From a checkpoint of a small mixture-of-experts model trained on Wikipedia.
Experts: 96 squared ReLU neurons an expert, 4 picks a token, a softmax router.
Below are experts of layer 5 (counted from 0) of a mixture-of-experts language model. Rows are named router (the router's row for the expert), up (a neuron's input weights, with its number) and show model dimensions 0-191. Each number is 500 + 40 x the weight over its row's rms, rounded and kept within 0 to 999. Numbers have three digits each.
After each expert's rows: "gets" lists some tokens that make up at least twice as much of what it gets as of all text; "comes after" lists some tokens at least twice as common just before its tokens as in all text. This comes from a sample of Wikipedia text that the model never trained on. Tokens count by the router's weight.

# expert 55
router:469496515513474564465536480466524454523541495516479549547513551472485518482506489480515489548516466542539410402503490490501476495481538507505470500536458496509513572536515487497527525497549453550431580499445504517429502514571482490593473553470517470559487498484461483676590454501473485551521502455558460553460483556507497474423471532474530548582508547500512559517519475509522480514545545501549517459518513527510496537469502529522441492508597425466589497425487530464442532480515480509453490443543469413540519480499512489510516531534471522551538488519484490526470443582542445558
up5:559505515484416528478465480501488464539483582532564525488424520558466535494501498467494539536476449530537528488467573540548497533547520536511511524480517512443545557520493520486539557393498496555552493488515475518485454489504498526524487541567429474492563527503488403483560487500443526444472506515501521555456443385446470434492520482513559485521471554475463495498471514442475506478534429522491536546494554486520495446478506520536438463464488525491545517483477481464482591541498522543549570576481525506440474481456415411518590436490471488457546481533521444525514463514468497395
gets: "|", " |", "==", " |\n", "-", "==="
comes after: " |\n", ".\n\n", "\n", " |\n\n", "\n\n", "|"

# expert 8
router:429550548493517556450485463494510491562437465517432498527440530474463504452521532433519496473553526516536431410486530475475514557511527555471522501465468523523528533528500491469493522504489482512427585491475521537498495492470462482638468579543515421524499495487493469578564503547511551581565534460541491549478507482493402550501427508426476500537481570468504566492499561524487543444476537497510566474484536497591551519476483495562496469500523569440526522475553489493468573515442477496497486468528463441585482515546546540495502520468536431521527519522470549475492455548487484525
up12:473467556538495619437506498472479479503538551482537475493509511584496592527543513473492469561400509507501517537512511524493477498489478493489494465496506536544547453403520444461472475511522539521526533468449579515415445557477496541490459479607436473531489545442509564494549494452527474527501548491549540524543537571550441516510512428522518490499472549466404463537496556482583471492480518476426442466407512538554549444543527462510491560517463487533513492450503471478499449489501573539500556527478514511443462537499502511535518431486501521504517540580484420533525523512492497527
gets: "1", "2", "3", "4", "5", "0"
comes after: " ", " (", " $", " −", "°", " +"

# expert 6
router:495480529597442566442540464461475489539507488498445553583503583525459470466542545444488491513526517550498503474458461543450471531505524546490468449503459473488512492440515507486509514447518450570482493502487495506509491517503480496678462538528526517503513485506458490561533537555458479504585507511517496523466505507493443515444476481482500500564455520478471526521489515559533492498494548517503555427448472546565567562489452468544442529504581473434557499479519517529463543542456496458461517445508448456568542496505553496484555555442493436509517534571509476481467371480545460520
up4:522472509521543521512517536524508459498473431463546510464499504531486531535455423430550438477565500418513485369518516465488513492505559463480536550607498495494510573447544553554525491483562516534512520450474502510418514519502464515460523579487484501557452469423493453511456522486520491447554541493490576435544565450472512598536480479440479594502557498494513481537497535481496519503540520460474537501480443447519500474460470507540471503543496483476497488479586501497492555490439434462477494459487411487556454503567486458532440467436526476523466526565524455531500467545480550556
gets: " the", " first", " The", "The", " his", " new"
comes after: " of", " the", " in", " a", " at", " for"

# expert 25
router:499476540514417629418471426477486432476479481489466542519535503520474522452546476494509439510494467538498460479498547525488536536480519514426527460493532513501561528454542481463480569484538482544483565496497493494494452517490460508639469521584511416506493445458454509598515510488455456512541492495538489474485505489498457530436447505474453488499475610507500545517471564529557484505518495491472547470492516527544546530484492483516463546441510485495549521441524486480475556508503425452423485477508493471567500496499514478490493437462527508556513570645478457485470458469544424512
up11:461454495509454476540471469469504449463414526462496525526448477459529502527464541495438475454550483517566508532456490436511414506380520504533528521502514494484468464464495514539490461475510473449456531472551459450537481535437494429517498531501485430470462590514494434504537521503536481461469593515416526601518492446427501489502389566532471535497526519461495581589545530506531464533516553494488556507488464487516505500513429524557522475480561490469542514507496492540547471452493420468474535555403514463488506547566549543526512503443492492430515486537502451496509483529559526479
gets: "0", "4", "5", "8", "6", "2"
comes after: "201", "200", "202", "199", "198", "197"

# expert 30
router:439569553584487508496509448553502467554451488482514531481509522458470535454554524466515534476560562475487468475521536501469502474462533498476514531503512500533544564501507471474471505429539439549451566526539539543417442557534453498572520556505503412580524478421448492605583497534510464532553491483490445485482514486468512503489461526443520509513497532528490584470502499473515524528500507509455580480431491477556493533501475490468490518480513519474531472480512476538513554529467513469433479433513481424546524514449535484466542466466530466565493466612548445446462431574573442537
up4:571532466433470498507519552483517509485521446482517514481545449530520490525476529502486472544541500530505538485483473543540508467502498433604544474567572504478483556471577452544498510482396496471486447431453458452537546509491489537478439407501552562485525506480419479532556461473582554507460530444490425415526624510514474485458479530475456442496498496502463555532497589476520524507446484483508542533542406537563502536466555450560565508502537490524497477512496593541518527512509479473504471480529547439495495440530459501543527520536463512556434514506561480538480502490517497501
gets: " ", "–", " Gu", " gu", "′", " +"
comes after: " |", "|", ";", ":", " /", " on"

# expert 51
router:515505575512461588457556434542521400505491455481540539547483581549451457446543468440502477525526494554526475475452539508504482500489512508492530457542484539517536527455491493526502497493559501550492531492547503574461460501462488521660454485497510427504545503464493506616565510565493463517617502499477458495461543524450496531463475549435481492563442545488458543504484518510516498506471537500523555476459489493517520494481503473514429505525537522462587459430558509477476569489465532467475527485519480481554501538532525494492559472466533498528499497588501509449450423476525421539
up4:535535541465524505470553442502457503506507472589545510547524591566489526482515578466503510547464481458512420482504439481511526523498527482436494452454533517551484536489495533621512585482545574575427487446506468511483441499462445543526471504484522469474530478468466484503479491478471440522563456479504526493522472533470473477383462500498497484462469504517497469533537497532560459553473469534493513517560526534544540494501487443501413456507562490517573489453557512480463504455521491421467413527555510542518545481535533524540557528542522469481550508501428533480512391454591516500
gets: " ", "201", "200", "202", "199", "198"
comes after: " ", "–", " (", ",", " in", "|"

# expert 78
router:467538476566504559482490466488562488503431471533471510505534584460512526463549509462492522448557549529469478420491541497476571493473512476466484530535469475494494559410526447504478487496507458538471540494495451555467469521521485566586461525549469482509510515487484535588544481501475513524556458462474493529528536533512416506488436572420524577586473596479486596480475497575495512477504496485514552475439518471557522515464497525571502516477513526466561473448535511517511577498477466441470504451517509420562534547482567468428504464456525486466487518587536460434490416497514491478
up1:495555550525508498533472502551435542526529388492514526489552529473459466532482527543418487489532537575477503376542462502490490542478566468529451517476481517514452558439513434477408516481492439463481580509447501502504452521457560569488499503535544484540437497545490474528497455517577499487560492531471531452485477433494530571516498522509502515533530464507511457501580500465481529546557461510528532489527482541543566547422535527503511469512533457543504553529504498562435463524494496455473574439563547495592495528564466568544517508516527492484522517525511560582460455471560498467
gets: " F", " K", " T", " V", " J", " D"
comes after: " |", " (", " the", "-", ":", " \""

# expert 50
router:419496511525492581448479416483543461517481488518463546567493532503480516445494466444511494495586468563531486446473489515454462563513550549459469452527497524483475517450492477438516500458522494565443527474462552506486493511509475464636459526527537518523549483476486470549547505530494479519576522502520462485459541498513465477464481530479552552504516566506482525521518528516527500508502535478481612455456503529538529510488484488491452527548567483423586529467533558537447559475479455464492527464476433401589493503534480550455527525412476451513484509596506504455473430530566465553
up4:518547459480487586431493493540544481476566499538506545456491455540465448483465444430433465513462457574468475563498500606549566540521508575524561523454552511482514549502421458494538556539563495523469562552474482533463505533482434482555442614498542481491456447495486419539478519477518529504491485465474509483489537441499513416468497519510508528512503540494513486490514493462492409523479557493566501500517553572502465535489483467584499484496526463441549525511475534432504504461510540539461431490482569468543459470455464501529556529530498606454545531526506462543517489546527509499
gets: " the", " The", " an", "'s", "The", " its"
comes after: " of", " in", " to", " on", " for", " at"

# expert 27
router:509528540512456538473499456475535486480498505481471520499495514456430503406479480454476511522557467554498413400438514549447468493504537498429475474491470543495499548445546503536475580511499415564477600486476527556475500517521451536544466539511542433586516486526485492636515507530444497492504482457550515533516472531468482520500381582452510546561501535491480575512496513552522502499513546487525532446424468508519561531475529469517503531539521474485543502486553491496502527483490484500442502480500439451583494533492558509478511499450416462574548461569553515504480481556528461493
up5:506520467533469539537440530565502472559428556447471523488433502491470548468534522480487500503577521487532491552427423431516433531503501523596544468569487466547476505461532520526557447520532433506499519476598500501458571463449506438516565520566514521508558454500461468539497467555539542510517539429534468467492523475527483542548471488455446533484434562502515540593498507520506590485441522566499518505466477543518470509566437478497528415525570472466476521538505463512472509492497493437498510481495480486483524495573503534543497543518576411472569531572543458516474476514543492515
gets: " |", ";", "|", "-", " —;", "};"
comes after: ")", "0", "1", " |\n", "\n", "2"

# expert 46
router:484476495498513545482492480515547474498545467553494546564502497487448537431523481456483450472528533538530436479452498544472521552476496468488455505547493513486540481518553526429472551474491465505430516458518494504530467538524477512629506552480526397481505431469431486621603530471478472508527506470557485460480525514514464538477444506446466497531534589525493573480475499495465432452498531571545523482523505533546542515480472433476425503563517495433525446485520524500425571465435478441466519486490437415540504541487525452444493510514490467506506531543517524516475441580547472568
up5:467514562570386517451514558514475519561529497548472491471499509582456561530544504498516446493510568509531499534549473517546452518476499498540507536505487466499494486515506493581514546519564472563492488441516487563478453443514491542546506506477475448472470498493548446543540514518486474478510518543501528474485507447479467576555398520502441586507386486477529437575557553466473482609517559511463519489494457503528544458476482437472472490472497452504503501502430455561456571510447494509457556425472452519461544513491563472538592485513509534544526515527524521463541453425521519466
gets: " ", "1", ".", "–", " south", "10"
comes after: " ", " |", " (", ".", "°N", " /"

# expert 18
router:529500535583455551476532425479522419555520449513468547534470557528498526447479446439474508525562499509518478438466470501470462507494557527451473460538498505502500536501524469448505507438533473579463495487469533549477467538497456513678412533517543530541526439460436481534522478555515468540574512498542454491479518495479435506495492484475494518577503571475482521501469529539536491512496552517450574456440454504558543541462512484545451525533542479430580516467536541554454573496473465457496532436475475465538526522508502512463478494446471469543522527584484529505483431508537521543
up4:461524482537459514499493504499481460531471574519525454555488595520451490439561522498522496457482496509491469451476539537491530454490497487513444533552472478540536602466588462514437501486538490542487587465515410540496518510452426587545510566520501436517442531550539499583505464485448490505549570478482561531532507480486492506400440549412535528479484546472435534535537509541541484507506552527553468512496456506528526497505428517565509446520526521499536480461473514523528461471538503522454513468544419493555528492447488465473507438448548466534521520518508495485522420509557385487
gets: " the", "'s", " his", " The", " their", " her"
comes after: " of", " in", ".", " for", " to", " on"

# expert 44
router:491512537547431592445486420522553496522478479490512540551498570530464472452550475467501506503557531545490423438505573476496498507495544483475530522519519509499549519510522472488445532503565497541486550495540503527450445515532466527635474525553515419533473534478477476614573509483470497507601458503508495498476511492465530520494503524459512532525505559483453521546475522479482497495494531466528607459407462506525503542477487470502416529481543529468587511450540477495520554510435517479464535415543480475583497529482521500524542486475522527567471478603513426446482471535522456501
up3:493501520569526450416447473436489426495506497467481562457506471522513462444461428463448536519577510491514496506502476492532461453444503475485478509456513491530475457554548435525476513483427434477539538461440533486508546542496493585459381409478517498487493471492441541489504436493494506510483480449487450518474533529472520498536501454498538551510465492485580498473446629546466534537503498463509530524434407539521541521516544489541462542544467511446506487498548459602471442564478531556522539444486505488494453459496488422506558446525468505544526448505412516533507525525506481535
gets: " ", "–", " (", "-", " $", "/"
comes after: " |", "|", ":", " in", ";", " /"

# expert 79
router:456530519502408538493472432497520419534438482494452529490509551500411489515573476433508505525524525492487489418470476485451540470481458496467515513535507464525516564471495475480520512476496493521496562490511453531507467498530446572568461538487454483491576455502430500569598492492448527490528553477482466532532458496434446500461452509428487534533457607459496577502463521514505536528494521516499593441423469501514513511517480432530480532521539523451546447452498562540465598514467506476465491475476444500544495517488524470461596505455460452582475481565546477489504415478509462537
up0:457458553497514511489474517515467555520522509564501492482477386493447571529500519510494507561570541531465435382515499488438483514481479458474522417463492450511503514521491471516511465461537436507547504546516499528499440442437430486514418489552458540495518546486536532497519558496486474567529569449538562524469566471449469520493493473527590587502485490476476513580484461471505532466520572505453418519413541485510568559458504482487570486480560461460534502495499428523423547530517526534501523498477552453532531596527516480538473478515470481537513527520513537482506500546489418551
gets: " C", " P", " N", " G", " M", " B"
comes after: " |", ",", " of", ":", "-", " de"

# expert 9
router:532524494511443554451493401549484478492461509534415509578481527488483511417489487439490490500521500521520483483490502474486497510494588537439523423493504501504513529471521524464535512490498503540465577469524492592502476559505477509623468529523485393524534514489465535571565528528486476501574506470489520487503511519509416549469384493454490475521476586509468560526542504542559498526510520453512531471505529506587502538483509471576467507487526535458536535437576529511431610510437488481469451494501489457572493488493540475472503475449526480554505548567465497446440460459507454502
up11:579490440483468527461530421497539493571458521516493500563431558466531441478426491523477515465548471489590497512507457494541459401529483525471552461500541540555492492460517490534490570524477468491508489504535497526400556470598479476538511455477543551477534458486503508516523512576458538467570483443499512431478500502503556545456415526511503496523448481467450460504419505482508455557471460418471532436500491515547507493546519575537500510470460527499593443447491489530486530532523584500418498512508509579529511525498542501468530563552470508522570513509553514455421500503537511517
gets: "5", "0", "6", "4", "8", "7"
comes after: " ", "–", "201", "200", ".", "199"